Weights of a small mixture-of-experts language model, trained from scratch on English Wikipedia.
Experts: 128 experts in each of 6 layers, 64 bilinear neurons an expert, 4 picks a token, a sigmoid router, a shared expert of 64 neurons.
Below are experts of layer 9 (counted from 0) of a mixture-of-experts language model. Rows are named router (the router's row for the expert), down (a neuron's output weights, with its number) and show model dimensions 0-127. Each number is 500 + 50 x the weight over its row's rms, rounded and kept within 0 to 999. Numbers have three digits each.
Before each expert's rows: "comes before" lists some tokens at least twice as common just after its tokens as in all text. This comes from a sample of Wikipedia text that the model never trained on. Tokens count by the router's weight.

# expert 23
comes before: " the", " a", " his", " their", " an", " its"
router:493412511486538514527473461489448534544570477492542583442504609541511414463496556530421511478540522549502472460544479536460556415546458489530515548428531494431508491532466545615468508474514531469557523482487440552552406448425484519505359449477539425518544436460520497477439521461457484458488543482529475543479371410486440575506562472473462458480515507600494587509622388469478416507570
down0:551499472479649581449455494432467461485521522547449492505408587462580531505591481532510425523611478513465471543523531566478496514509521473552492472535520423485683509485523501473492534520519517533459417477530450487547492494460405524501526468502466454563471464478547537500487486514430511448531541395489465493527534519523569607546535569491608623546534530497488398470492544526479445522616
down1:458394399502456544476488427517487465563528470516546519460398475468425522508460486509542484553506552425479438456490510454471492503483472563475364557535543512484314550516471525396482471559504483452512545646435448490576435523484483464462467480533469502475450518466500390587499446493537392453491523508471510525565508480486507598493530529551419452447553528482482560544536444458516435526480
down2:506439528549468487487461515597681403468452530540527456431491463608565501549591526562537435511418514519569516552460451467578412470448483391527516532475464520503458464446552509471539539564514522451531536458526543531474516530563495532498431548493468513562441535458450530478496508479492481517483582464634499440580429470550466515447527539488504603559579536515550458545503538462449427523562
down3:532507505477403474478456538431523534443502598465478593575542453491556523481537495473545497490482553552543479473526515443483508626507553501522438557487552474476563500543484561619557500498525481530535513653554554450504430509495425513520456549607494549446510454532450370535471498519465484520399502491386468446424580519477523469465500491509496501595450518492440590556500569414440537569501
down4:492494563524441442479612528526488449581427485464525503424445501469574488389523494481565462602557449463431544477537475503561453535472544519484503454552516556507536482502570525539553578431494569562437416490611454519486497464459418487485539607555449643538505549494383551534588570465430507501463550531561536541502401526466440483490519473508565490465453441494555461522522510471483537450531
down5:558494605523458511408634605486527478446521537541530515440491570499551517489499513408495413443508493536511508442499493517470465555583600513502523436555494592403579481504547475495389473543480542485505508400443512513473503547426476540471518547485519486530465544511444551471480589436480683507457547529420488507458520496460515561454605502524472523556495585505498555512490485572503572510543
down6:443506485566542511446610573526484549532564519478572528561490509549445490430491415541537535502396533552457552522507477514484468555412566427572446461412492485521302536434484496466424496498604468434447455510498457473507479486427479592523511513501490544482491511453530506553436552552512497489456539463596558509487560519444417559477445557478430475492492456537467512366487504482478424470491
down7:470611581470521571477498508476500515548492416514546531501464545416448452478487494536513506468513579554471482482478460342436600442571494518415465538462605474485419607477405506526459480454388507513606542480531521567471450483546517546480548507453512487514482585563456409555458517487520520457563461473519506487400541389433453476527458504452502551539447536570518450505528431487495433481498
down8:529498528435595483599472460520543500478465461459483436566520479514461421459504490520562603387468478528445474551486592592550520464489512421510490545481405491572639520562533521513609469455505464514547435532477520433475527456402501491422476605520517472450536504525518508468500567498399634528526550522505553479507538552522515427517483506488501524486546549456515457570560460513457548367504
down9:451481382522515510532528384421506571573366480561503500495365506615520591493508419492574532438446527423406512501510561499480536430517587519493482504487474509424574607529476573523540443528525527525509586462483546490537529536476499543448435455491510518535446440447518465506484526491518495507508546559482561523529494526471492594407564532509543493484535553497534523608485488450529570399481
down10:532458503570500591536423440538453440553539515500488557610480567495507480472389540544505399559422477464488497425527477566562559509463510518484480434510485487461596517501551460483503508501518503500512515535374556565485492522413523571534481506447441579482551526418560540496447465440576549493446421520418494549371571467469437555442491522520517575530464553502469551401487539537428576548540
down11:572536509522521579462478503485604545391439509538430436541491513535497538511476464591413537520492559485569575518496477520474442588519486483452429520473453457548562551419528520502414463489512537539433424525498447534576415431488584460497529423461564518519475550515479502531498441443521528514489535419499475587372431476500515394479411517514478499625536456445406529430507465525432502454480
down12:478416537562488436439457442544510426473544506584509540529424514498479517507498449533574475508512543540667541544422541499422491485452443524495417524495572523439502503525474566474458517473522476514524558543396477468478392582505504552409440451496534542435543521536503445546549509558556402562465536496589568483410468558515523506429606498551469509542461493411520559562438470548532518579475
down13:411469545539477419516464449504529496531503453596459526483535482592426589579455557514574486508478511529433511522479528495488485542449567507555503437512441514485566473544523586451543460475475463447544491491585423545457562589461461542512546581525461516523482505542584472510658525452543515504503509531539510480671553486581474415455552403439507521511524546514431451442451560486420510477445
down14:501551543584553539552525536566623514512450623495371481530550524623442581536571550529438368489430517566502480510489448557507505571476525560381549474468411494480595502452491485511559465482500564490471476519480476454515446486500511509547542422495494456546456555487498507481466524508541441548459494560522514476517514507518463469552477533623460487527497443483434583536555517503596387470510
down15:540442509569449427515563406549609551398524523468565459539532457447402447453482451456492464547548526464487585477480473504506474525545525422470562510454421457509532436464496499520565541461422586555441482472463396506489493488461467469493542448570439459487551383509435453485596533482488444612500475399512544518470596552565457548511431464506490418505503456507500487566483564480502409551496
down16:454380442485539452352521457518524436502517590470455549608506546574492554517464468425397593505564518533540465478560450518497524524462519501550490497578546477472491496601547357515525481561587464556506545477535451540573479486494454407514421538475538473561550483439500469471446486545480542505544561531526511405466516469500533409518555472450449522563469520484514522530418545450450499524405
down17:490472518578476487530523519484450448541590522399571563512530585500469551528482508495464494454415570502419476427533610528496420564550455514546527515534463546519468606502534536540512504569474530527418509529511538491433531565475431520462437572592461462540455529530445487443525596562516487486572546490457553541590420539560473459501566558502439475555510555538413475514396639439533524523523
down18:560469551483440418499470553427455393525540536492460511554540519635495522481570488543534517534565549541433466584467452387476471406426515542451502453514485506514486514489442502442470444433524397543511471458490508527471540465437487448450523514472536453518476426623444361393474493475542380523557521545546429442572477529509494516495445551424500514432449521534472477488565439502467470545513
down19:487525475424501390597578439519553545592497376524448528524455504510520456526475519599517521552501555412546514463554535513589465430438450467473535625468484417440554548486510507494564499520504466434528588565429512489444487552455521486518459577434496505548515462468567457570638513466486549513472440486529460438468519449466558497465508534479485605441548476450491518467493471487446578421566
down20:496437565486497532537466516432344444502516581442532572542456374534442490473437458421495554512485528461498496510550513548464451526520528553490489384555519483482495577458498510491499493479460523488499476556426487544499482504466492542436489389464552503564562466525382562581455505449497459515487537475500568436565459507411606468336585485474505497492452483425498612458514510504447524506514
down21:476529570470510586595485411471560526448499486434458559385472490559546432545472510427505465450452538477554439591477470462529496561484553517483491487436488530481568457563536492585498574446523514524417520516475549475458549524559435402502461564612457483453499465464564459577517545532428572431512441501442490469555448503559485630439447562563555566459549516513558490505508506486410470587481
down22:451496557491478447414500570548436499436538498445465493520506551495561456480571589478434555476431468490451526438494405542502481508443534513429523583496478572494622494548479620541592484442533636552522504439546449492414443477417462524559556512485450537495600463497459471410587449504505472428455528530506489480467513493448520531543574567524492533491425429422573485421504522543514450496545
down23:503417535565453475507527521545425546641521500443473516570463465496439448535428463567557477554535492405474493497431461556405490481584471518471506535444539530556360471478504494482477556543526437493479460674553461495520469453527552581555430484493502523518504510486529454580392572500555507442520569477533434583433492414460518523533502482535455540477477449473538557422514458456463512553538
down24:452423474424555576473481472485557501520478518607452551482386430502502522373528519493483422466563427468504472546410502515471517500462432576545629461509478430459429533402441467541479526437456435504516549514492588538456477420474431584485498459513477492447529500468431614549493409515560462466552504444499533556570482573564506488478551474461542455539512431455500542539478498478474407541458
down25:522485488506461495442435528430570490452449525528489585530459504476432478447448352529528514521515565500454600455489422416548539529443546509513518438541504520552519522626506467524493495538457511604520502391605497528577576465460556529525449509457524508527493398574430501618565495470471461466534437598478482486462501426436511445423498447480551522555498548462491549522498484508376501444479
down26:515491467498550429451579538589411452474440547481444515526504531572549583503586514533509494462595559342496563528539476471506572461517466534524608567531464531555497439550407476566489432588404450495527540493531460516498526467467503432438585545489524476546482573528575509523484444546554438505573556523519493517495483480520517442553485512478529552461456463546350436468465557568467467444491
down27:452511504461538444467573398638500481552543473496498452483470497581533496548471490531511520431536515519451498416541441501601588482397447444496489468504419476472433401421478539421476534570540502499389531476477545386449534500493584447593448484503486557505538477482467459475500487501562517546486562519546445488541509481486501567565570524509514571507550456508563398460570508559580478618505
down28:548383534545535460488577522500427539373494488476463471515531535500475517525605495521606543445474463469464591564483524597492485425580526499494576413545497441560606531559502510514497529544547640563469552513462510493557520447467474483542477477420568509566481477513521449489479626556530563505544465560511466482478478513562559479365441504431482509456532510571482519534497523560482527582524
down29:484514517494519551588488426471519489444501480463442547445364451408465448478485544460555553514574588560489459518500478489529440504490574489610511507564507471490530541477532462446485428516498564484477507511541371437445533497438491459449531449456446462525559491523441450484450490511564540460425551494586421484509560558510523534529529519526606407531455413493544423409484493451424589627503
down30:570509438442550524385472472537461472475496472538449514492478482456424424450563553440479418481542491512417443526528530517486584554538567478522422500536586470461616448425534546491450480522449425517475460492464548544480566584514458506559522475504525392451431451518532509535502442495453433519457525400572429471512417559524582497583446435533567477524493448577471503459531557521527408440586
down31:486443582515559408390573448486535490557517620555472549466412554474462496512407530514518536493529499535521554482394521477515540540551549476472543520596509462553495553462410463446473450519458573458518502518440500474462501470491521600460451519528525569508516554493526425545449510519587521556488491461549557380546513506435543530552526508619535533440632422565445552559545459457458484481489
down32:461489571447571496502461485446437514414485408563532443464536491529523531514508512486499466518536450500496572484451474560501348435540465462541568528403477559558606457543574466486570555450439475532496450624490487549501524491525473446475483556511446418491503562493454492526545503521560509470485555609477543420574578535575481412514440430442514466465470396511493448495501505459459413421423
down33:394526459606482503529521510556452439568383483518450531528433419501503524519539553404448507550423525559563483482521466552453530513513446576493541491491452517495429478436504532575509500486556475574531506499392571473428457583505481429509494397550554481493607494463514506460472404529572479464531511539518489585512533514513481477551517461543490512453538652489360544462456496446482430520447
down34:510513544391536440512566495547533502401533501500557526546468545513513533526496458415446501515407466529466425523365427544538548446439435553496493443447578537506572515514486509478457525567495518503559520550481364525528547543464489522535567505534561527452420523540511489466424497544455632572470461527406538516440396543523478433579541506573598525506450551538482504458509516485484483615490

# expert 48
comes before: " the", " a", " he", " least", " his", " this"
router:611373552500552511568464458447508485540578510442558564463489581495546454435518475484447448478483577560470410542502496525490503416502482544516498504439524555444561473513426487524523451557532530436545487426420487484558407444490441464490373458479520522473488462499544486517423427454516497492449502524556390519489391454453441579429551453475547490488553492598508528533552401477410487464461
down0:418588463531521501492454537426409410585446517500571445427528481537495445450604473527484531567534561469479419501529575455497428475428483460475507455467569472523378432453435542461524441485472453472570534504500574513565590622511487528465479474424588466405556511545455433548482452457495442422405427530497455502441456531493448478496535497492501440570521523421537467490456503548481500533494
down1:390513484432573554606569467538545500522543392487488591466508514519477490549400529391578504487491518440483486471496378407534510536565409548530446487558512487524530522436475558504480499497537451445532477422443374575521462592493520510474488456378459562526525445474510547444457501465483431569469456438448459548519466469454546483552536449525537524484517523452514555481469508416450462593508
down2:557512429428625523539583466523578437519487489439474488466536442439528495516584437535493539489500502409566473507496543483549506464497455520595502508504491406547484515460584454452451520601529409479499530528423553543502504463461489586571621442493444476462462526563492426570424463484479576441509464503518445459509475511526540451450433508464507434503633531479588404545484530450477425559458
down3:456506521540513504565518515489486427459534437522516542504522488514518479489408542514551453591510461496552479570470421512516411469531390558517454528482456500592457493504469516461461541414447538583448524470419568552484540449552518465429491486467528562465563519473578448508528623568546490529529452424531541606585601400488547477345543456479474540475558457505506517495440500485542419505595
down4:502580502501482523535564531565483503545495553503490501515579525468513416515580478483388442524540388492430492569474459491510506515542545456504530478478500566455688488492581557549461503528527464576375462455516461507565518477497549413485565533455463479528513556548507451458585531517522410465534580397502497492483495451457518617562538490417503504463555428474525482459568522529619497552486
down5:478449526515498576461533421491501510462515490436501520529469502468485528562530525517573541532444412545441423436487453474446563565520575524553518471518521528489564464494569482432489500541423629527509536468578454445582477502510474520537462598565384412436510456554415495499538519479439488468504464487410536580403521499540428516571445494530452347560384459484529494485475521439546492550554
down6:520477483463434497498461557489505506641432478509567424577516492530514540477460519502480540478602479507435474541472483545517528416497417542540525403490564467527446508517555575476492511508432436412484503523438469466535434511490465529479501510435454515486542547538452530513611557572481510534489539518426502475445625473474476531536472553401363430544503384480431430593522417572469550441513
down7:486469514542579573517528480541453513572520557406476509435490504570514574530515411497483477498491475587553493582423532489500531584522442587519419559507571530410515456459382454509576483512521473401609482418453487515404507502518541551561597453450508495537523425537478558456481541519425491505487440528523450511517420461451512481497432518495474475516483505559583527464503571532421607400550
down8:550500461555550553487505504462413587504598405460548542539482523469468600464508500528475506441553519478539469521445490485499422547571563469586426440516545487474564460416513509462549474478510514428381545458503535545564406576472537494527503478476554591616500486461516564593482474495432411509463479483558445489425412533493496603478490556485472518513466400507557562441525446438491526475410
down9:496482560478465426557464537419598468451471570510371444533545517535493514497501487448534503444497556467580563561398555489496531471523501466429520517481400514549496427490575551498439493518484503600461444424507557601477496497452536539510497425519482569597524437541610531538507472477507518485549549471497472419495475357532551473540469600529511529605486491499477465466471522500463403572578
down10:514451525491484548519467526408547602473571510461517515431544510419574415468501526436503526490568504539534495587557526501531514559513480489567454574446450520507573447453518423495457506511508548422440503481482479561452527494438409509472457523474494504541596501531482474472556473516514541458534536539458366539458539449501457415514485469376402522467490422472495464428506485659392512561401
down11:544563468479517516481416523426528435530437436487501480536477512516567441464499505554463551531457596502591449502500487450464510560441378494549440442525507524492277463603492482491439486490470391519542577480459542553501450469599471469577552478594464461459471510541461517550444438523525498480553563419506525517492553468526495564459510439536411458511441436517444537550498449512497491461495
down12:449522441582450468512549506581535485461452409544487587481536475411485576460511534492558453515504540458471412466539512512591479444458563473571460579518406541430475541439474489491519459514459431446510549567547457512485514505403558536455600509498549501560517447440555358438630511539467495528519478540493504446467481554471496480543545426539430484411406450526496502508505440485561467602467
down13:516542593460431541507519586486552484527543547499447491458598500509454589487529531542433403491459485467608515538462425519442540501436424576543535403429456494563524484484512500501461536394459437597541469609409536562438501542505537487469424497502489525450436593531518452511514485562474565508548490487444540400496531482571534489520447558540504487435509565506534550500483393460475560569420
down14:531562512473499495475521476533457487580477483471552507441431472460514585360428570571481490501597439508426529493452559526498459483569509578488472471520409621470390547493507507478462529430515626550536450518505430478553524442458548500537433447515493561469401565492560458652527459544463528524480479541577555435516491456465468564454515495492421454545546456489529519513507486554481533503595
down15:500417471681553467561495593477521452505453437518590525497485546541557501550458574456446605598500500566570503501430407517560495580505540449463402454428475487424432498477501436494463466579470416535560553557498429538450438490499477509478422524495480605508460535425565485585565547492459560483478547444511499502437451449529443504462459482508490516452464505518489492520516456427499536475540
down16:507473497496413517457485405509513441444479487571527507477447531464406581438581548592471516499483530511493471487577488489606495479555490533588500517530432531492502484428585513541488628469492489577422504495538486465505493494529547487482530501523581530361520491440404507518505574576429508516498492445450529420486516552538462503494503429432508490483412464557468562510510562342570533569598
down17:523531542486418499452486470525439449519486491486507486552465483479461518506551525539606537531570552498526525415437410522517475423564502579495466402445558515536560511516544472487453500511510486440551463422540530601598507454533637525469475450441520506529450411486541571532681477454493504509533464487471496521596521545425512508496500490435399526548471512555509413456446466512490560442619
down18:565452507490464527509516541558532504544501471525532441545464499385453508481535621463444480483466487506585454604538547504479582456477429568566475436471489524443426454623499452616549563585500422517486500530508527495495399459463568535532488538410488449390520549473517517501485505484513562517444494502472548514479576440520537447582465480484553437462533480539439595457479513504434489649548
down19:475477528464450481541481465525454541472550548580519533487481487518581453581440446445470503496440445579536464454578482429524458508441559535554565467498590546453583533476466467490450569536404500472480437523551496554402507494515567544461484501564485629477558423553513482531490501582436443453526453525410569614511492546474491477531619512551475552483552457588553487414508488480430547551595
down20:562554454522562379466558522501640517469500464478392441527540466521447481601481476508461459500516585543595519464418501516510576484515538510453517505481483473471540567457507477526453497526426512598520389502457510409468502463461484511450472442420453493549558501515503527483533481501535479628479461580486454413505495493492480464467538581506543565474516645500443629460512481460522440568550
down21:417448526461481524449438522587464552473467483485540559456573533527544494571645445609467549533475486544572543481507584437507527517520538512525497556566407542501574513550475443505509481394516573537542537449590462521542484529459592436513559461430516476514543490472506411518595524466535523507608548447439528520483519562475484512525524439408488373548542514518452523524535551422481535437556
down22:479479485545638442467581479565492558550532456437451547439439512494528470534454437505540493467588577490538509597494501587485425521500435507482449437353495441520464487456549540416479534522521528483470483416488536541486582461486555580429489420487479404518407431466514490463596448440503418453519424596463502459457562495418512516495503485510509500451516510452445497501544507512400573534541
down23:537574467566441364410495513469484539502522531452486494419547455465530556475550614554604482436459478483489503422504491492488464530483459494538537465487606407547606541488550547561431519510475536446527463433466507474486500418474568503587459456547483498501577480509453546573532455570425509471462449481473498564482455522476507532532468482557413519419417528567506482454555576485371557582503
down24:477440407562485564508471515485424440571400480544520501554489523405479470517529537482510566359608454503435489538470537481499514564448505501481422513478594517499483482531536565427435580521511462524468509539466463473452434536569520616401429455529513442497519618571480480601437459510466457563562494504455565487466499483489519552453635552477471499474526516499490507442408538493490485423469
down25:510498456532499469417440434507453391471510553506510586559420496416532470366486529443549397485411397513448433475539587494534576414413481510552467457514543522513546475542557524514534532605559522550518562497425563445538531479464551449483537478537480465543514538501387482463541533508441434537549541477491566442569534445457500559461517466487533405547487501474579502584510481536461500450439
down26:450405545599603532445472565508384587475500443441550342449558499483475516415550478451440587483519501560539452489469470515461548494461542404515450471464489442547579563548475514491517446565475551570494520410516441449474516461512521548506459434443498483566479527504452508500455507419467491587508479478609544457544540450537593552522441549474431453469560393512503472511533504511502499493536
down27:539493461581460437598460420507377481451481517487450547556546545503451509586523543490449547567392516484520474545456521562466478522501461475482482591516488530483490543543475545546461584459516521574430504502528386609619550514531540433561515440489390470469386469405558463555504514454493507431445470436513548466551510514519484456501527532406580524508555455555494532454478536502434424511454
down28:553509558514532431469471511511529491556512470518590517498491511433523507466518534504539515494403503506444535497457517421499598452547483525459577442550420515596514563527434582588492521498542518509541612459415559490569446505566460403452525515551533511527480601559482498503546529573452455448464523502526496444522476509395470494607569434509558541517436530592381459518446610447450447556527
down29:493452476425541449451544473441470511446546491492382452462465530550492507368434393599567478416454534548484453434507440598463459495584523479476477511535500524426666478488481555541493494522531586430484444510498469501495578510575484497510500473504455443542477527516431429504459550431507389459516451452461543470497597569491528513461510439549443531503496464496444543548427510411451472546495
down30:477435467415494407503620520555453496482554595430484405396541499455453539422525534592564506488504531473512525509484439575503566462528584568500437489496520572503461479520506501444465505559552527572557435590509433485504469569405503447528516611500464516525529491482447505555560459559443445544454437490524497529521468486550534392511489525418495621477541504401568537456531487530490519423528
down31:532433419472517559423519487577548501543512490502517529505481478528524459533515463527434507495448480518503515442463530566566540500529442362486512512537460429526540440564504542425504465427419482547394464440500444470436487444483507618590569535425533528510451491469526464466609579489459533417535516451497485553573545424446546463540413443549514469569555486457570442462458464592476587570434
down32:448489503602443571481525474551564478461388543438495497524590484523428508502554543545532530530566481573506648464505474624459447409542505538522492601425534480525494562499443495564372490541500532434486571519419521483455546475535535497465486551551487529489456524516484421450525444494520445482507491430513513475496539416601592482498541507454414449545442509520454492525468554550445487405573
down33:446478552605463484525512490491515553526489448533517535535429523659462509439515525460528553456549545462485571536649488567421548562467405482534512484490607483518490508508523531549483498516519453538496502596454497450450574471446445413455407569506556440510495532487441426515434561499427546508519575553504473573464428550478486448491449504462477593488525491480460491562534531602434454469594
down34:493522548437537508598513479586514604449490663460576557531596550410508486443461530439528487508453467508543534464463506428503538373549460457499458453560516459491431466539473417493441505493521522399456565553542478454609474479476564511541508493542581522571515493453553542546504502546439489507500521460526482474473490464404480572432542504580535525570502463509501501449421558532570393508531

# expert 84
comes before: " a", " the", " an", " his", " well", " her"
router:528405550533489520527489473394503519528511519453488510478504602482578493528538522487440524539527510531589529477472459518406446436520472529491484529486551568385577487585437526609450423501553526484473523461448398486574436433529507543443434465516456440521503497503582485509395490515456478437452525533530428478516458434545558585536521452504541444441578463529480572492557367425483487412563
down0:383418592582442543546569531454458466485493536402539471553526390374540465583458550475535482500489516524438475520597577511535441443525525526483450476509488560437415467529512511547469588491524554402497510554558521447413512479461490604467506474548437611458558464563464510472509417553495511493546445522502625487476448482546505497517589519459473554546568524500538527525517464461498462504520
down1:483483487468533499409485518608441574494582520511558389490457509391509514503545455501577567429486514477429449553504516553449483422551493599478527524483527577502453542533482523507530506500549450383486506516510434637448482529517445458493499526532449513471537548501521477591428434472455488430512548421451437489461464498432576479510459505541481580561645493428519558568475554546449512421500
down2:472513470452578504471523516412624517559437483580540473561409536493504482458470471466538459496472492508486483529580479447408524420508511431478450388433598536464413479363532497455479537592472473479573470535498525499467552493437597504449499410505603549530510432565479533485572471466548475498472495530532499538509523530530542516482574563388452493430589448481492519473494429462524453403526
down3:605497538487456440439622540537513528583472480441589392417541516501468476491549470533477473422508561483468502595583519576480445530477525448517401514526517461524663560409518477472466490524512483501470588498490525473482458518419479568447544527473501524479547444533508554548416469511509482494490483462532424482412468479498503517538518425590594504426540441456447524529524497462556484450626
down4:393478460524465562593524537501486484519533440499481573441398445520484425535531451496646457485519608474550551459513513526457509415508426566455536544503521462505463518561468485571497553524574445354441581455366553503489475529508414458476525466415454532551450491439508446504550485593508511414477529456496474475469521515534520579411546505452502526530503562518508492553471431532481549433503
down5:520484475447524513454551477439526460484489506477421481469509491550534424582438504508526537481602484487486563428465534451436416514481490506498526488403436404399452461539444462478449526525545430576578474481526534442539475481387487545516489513547570534476422489467482589538382440498529522505454569444531498468505438500434552558510533574554541630491489485579567380493483482559408457477572
down6:420456476509552491571541543537467501502566387473517551511480517530546523435469460504417482592476521536544428610483539463478528525450395518545496446592521538496442550441527447521499511454598469475556492416472418448487511524537485505376461484479530562531470399560477513505553506473514506473479486477362495493364465416509507470427491504512532473543515481551605541490511511354478489539560
down7:499475434535523522522595474348555499501510515428559527495518478497410543564508439448466564472519431442487446368531606450515461512559513481531525496562449545550427340540526473468490485506472388505439481545546446587478511441597437551436461579516506466503506461505442532503500528483466568441523523493460525547488504440551469516503513465527463496518626443483548465483601483548561547494475
down8:444442424568564505548496534504391535505448514424567610511591509518488552494483437418466533518581448534446552454528499499450499520534491442457462499538571493479472394468533457470531547597562470450490475555537540382453464534496540576463475489443515461495491483563590464595373455495410548507582597475480510456479476517484436515442492591494572419562492495521502472536517481561549492550555
down9:436508539472487391548511544451502442529548530539511451413533497490513414520473383519531498384430561517482481370405505417433533479335472459557500531409412551581534476479491504396471473487583472447519477603507469504463484535481493476438546518473417496557476497519515481525508538496488439494500442411557483542542458473450533534467484512425508589415499568469484539452488452499486449493514
down10:499512543586481406562576552457550485512423493503477555513476521466523458538438565526504489555471646493496587524416441456574564549550563522514531499527474439517522566482514511593424517518588545521491391511534501425521380467445504525493599463583535536493471512574476461510566538452482604517491482645460455490515485415498482522528482512610531482405493509474474525516551549549554512525506
down11:581519499551457444517583530515550394518494489403454454569438443559523567605521448534480455537527547526530446484563598429459451421499493466494481493377542473512411497474454447409435485462488478458511512528449540519452520557516506572475485513578428466562487519530503539502436509609453499477544469525505561432440520531530450486526493446505500469601533439436521458552536580438521656472458
down12:633539499440369576460411460495535507473460409557534511571505440490590561532579473436539531499677427439506502490499450502488552607486482559500494489532498507589448468553514478498512505525511504503487541527565488557447448445534481496558538460542448473497494573493477476511500513473581476447467554535509578587523460537464493513515460519373491495451540481454569597529507526573480406465557
down13:488433518439466443454523510435486536477463502526462503550457484430522552500506527550527479438624554502504553586569472491461478579543572445464485478515409529498625533566480439614467555555516467533459589463455523521539503557492513428521490551537421512542610441500472447498485537435540428435469512422390511516466527447591563518395510495459550458571447413563432488520477474534437496452535
down14:646526494518446611429408403516504520567498547455494505437377569405517504513483520451556538497485568574438531486436507471484489592525458490537530543541522461485562421502446503554389510530462448465459401515506494483497512519496502501448488519472547588572461498487596536502476572499460585512508441505473460539596507480554542414485462408540601542565524456518531501519495480517599516496439
down15:476462597474496562557512417553499526531399496461492571470483466552506499531498470481418518562458471534500474357401506458469463505449537544467519470580521466472398583399469504456519486495389480533598354463520429574537493525531417531472567542468549512470538449400586549474490528478403535587513507510506454520601447467546506501471492436511541445517456512506505519477563512534533481451548
down16:418438482469555455391519465394577557392457487491524511476451465548505510523493496452436478433582419446511533481540511490485532499427492551574502581473513562557504533440569414474532471542486522527527527441468468514417575573462512587456534560405610528528485503516580504366465580480467476485536511571557490563558477530470498542469457544513585440503569562507435451462468479442509475549432
down17:438563554530447576452534550434443527528491547447519513449542465502528477521447371487482488450503515465499536520552549507516435512587462603489390537478467538458446564482461448474569506626457520483418519448527481436473483493539491495451569382597490552427557494484437476530411646529533467434480534443387477472531500424468571528461546593488495535484489503500504558483561541462532494449494
down18:455523441549462472378403539519547514461454417493475496479498416504575566501426560454495526451478592560481383439430453517554461495528462517632535500475562548583530572549563526531464534429511494533481481498455561547525570508525516583535520523438578438517407457488417460507473413500489459507574443559479508505497526435416503510438499465488464527552526523465572532497433557433400433522491
down19:453462539525596503521436463426556416444396409464575489456427452496502476593504553461458457460516581487474561500506555541596464402490474387482469522508498505572551487540562471532490469569526609535502568511423572471530546537486527493462468457511464528493597499464498578554509665494567536499480566481436418515464519555580531527482554489541538505525552477527578508516443482524570457478486
down20:573498444521443491583562377538428450490513362507534503454544474457473530459476503474493483496583548533401472537447609566533486525519396504472475481534480495460397457513464507406515489502490532511482461529567498580500625518509450535501474504501600432495485506555462484504394493519499503557466473459484566452509491469467554608529514494512378408466582517446450522605426519468457544529490
down21:578461510467516465494515427519591450460462509482466446508476507528547527579419620511461482499489498442565425493516461560507512524570556365507428465509547459532491569507433491494442483561487363488481453519484433519506529524490538524494529457403526522525488446546564499408464405537470470484479511501461500454447440496514570477419583560464527455537531397533521425413436558625444556513581
down22:446457435490539446461483479435505484545563504604602496502492492434498572492451466450525503437568564577414518503482504472539570508491549497411423537472505553562595539461470522480508570576516512446542485386450406481522531518409460521510370522426563472575519498575528544444522419440476453518486442488538431596502483549414524502499428533515512487494357424466470551517520503481477518542479
down23:487486497552475527545457511487482487479609528510473514416582408584425486475562539551401481521448483513501494538522445500451515497495501532555527543463453453566273551611481482501547411554470486426493525575509477533528490499509556449422500430504494546551467419533425505461515522565491509517492445474538501465518504419524530440544532509492539448434538441493543508494485552531364458573403
down24:456509534468491595424517574504620579482577541484518507522543489521456558472507518560562529467533431546493560537546482504503554516500592519469521524523478468579549368505518434569512469430587553506481402395547503422532463555366466511504458494478495475567487516498522563549548528488496591386617535474514454412500517464469447456567511539531505443542491485472533486444413506508558582530532
down25:509455503488493552436526460443505461412489497453533497525519473582466557645516564564482453424541496551472555576559532453484581470568556523519505463467484436520600566495444476613591528453535516508607388469382449584500445457448444598544561531473570532463414454555537420557503556521446497543452492525457561506506516575527504570485528540484508499512505555503522534446468529514488463542442
down26:538603466488443445367543497465452448553486548450492529431498590476458540486454511453417550492508534552591506481499557437514593484469478466520581397486559551478458516509544446528517489468454407502532441602534477539425452542640434499485423537451495466544462525504460575517562536510522402548522493495443431526435536464470553467396525469461605556534516503508477502486518551515510440475591
down27:506511380517585549583465547467493522481540553575545477546474508449468482520493478466503463611504480489551464529527586539462533469503519528446412446543521523517406515565502554554471456483488511533481606510532427383451488435493524439454402494547484463428419486631621475522431521514448525571474576543498480465506472476555541515496430401551559441395545448566489483483491470472586512480503
down28:456485496366529424480494483519517518478446594488476506520506515545498419552516537453528460477559515504439517550601384569358454458471399442527431556527520490498568508356449526544554490501512538568409466484529476480534483530464569508531529525557586463418512446497466565430472520513432559532517576545551427492508489505529511635486429499570450549500493448496510489563491496586458496527530
down29:503489468506502518485409501449517508537423484488448507590470543478474415402454486576517524529429525476490476480468513524449419513498563499477397486528481494511522552528444506483460451534439576519506507457480587436501476548533479519538454468334536574378519468463482531491481507502485543485403458491525431505531441461385408542563455520427640516505500559530443550501458503525570530606382
down30:485449547595550528501581558484563474455430398510548487455479542470612535633458472477490563612499451536479507560540506511500481500505488571537607567490545516498481545443569449580522429425612417460473513461524439453530514505616567446530514491516538540528480553395499439529484561454522551456494504504486543459427569457428507537484442497475504512467481384446483485470450571524453479488454
down31:457522541420515520592427425446538489534502480476436438632511584498470487531518444469482507546543508464465528547493528446421580483412479487478596529521571507505524492423421580430563423475469547422530446472466547475551425564511523593475482470459516450425524540494538488479477500556497465621458508475584472530443592621522549426503496424497443496491522450536438511488447445497596484452461
down32:463527491441483475505543541466480476591528574479446509444468498561573533484502432533474481406528456452454437531394581525533456458457495604434664549449584593585518567486468563528480545517478520407568491467509451544477525507528505424555498424497523483516431515525431466573554476546497491560555434472461529565614569454563489447465484560450549501540505513473470547483552466566442446518447
down33:432607480512526514490473494513446482496585549516515550468528542474532537513584452499415398454550572509437593537514542608550582440483450563451520502590483523424668419425525537451561509494423539458514423496467526531494523459578502404521492455521569491574492542495532454546509509520486403543565527409482397513521417455487509511501496514505564505548494478421511461490533409533485487514494
down34:585402442598427476468546511514511496505493448472499499501429501508483404532495543532513570526517537452532379528507507476532522556492465486447495444524492508526435545594485585550613525490484450545501533578510452472561434574516502406521415520542475528522610518538497366539565471471448510508375554558559516481552460503578485570467567544453448509455566539431426573437496541458493469474545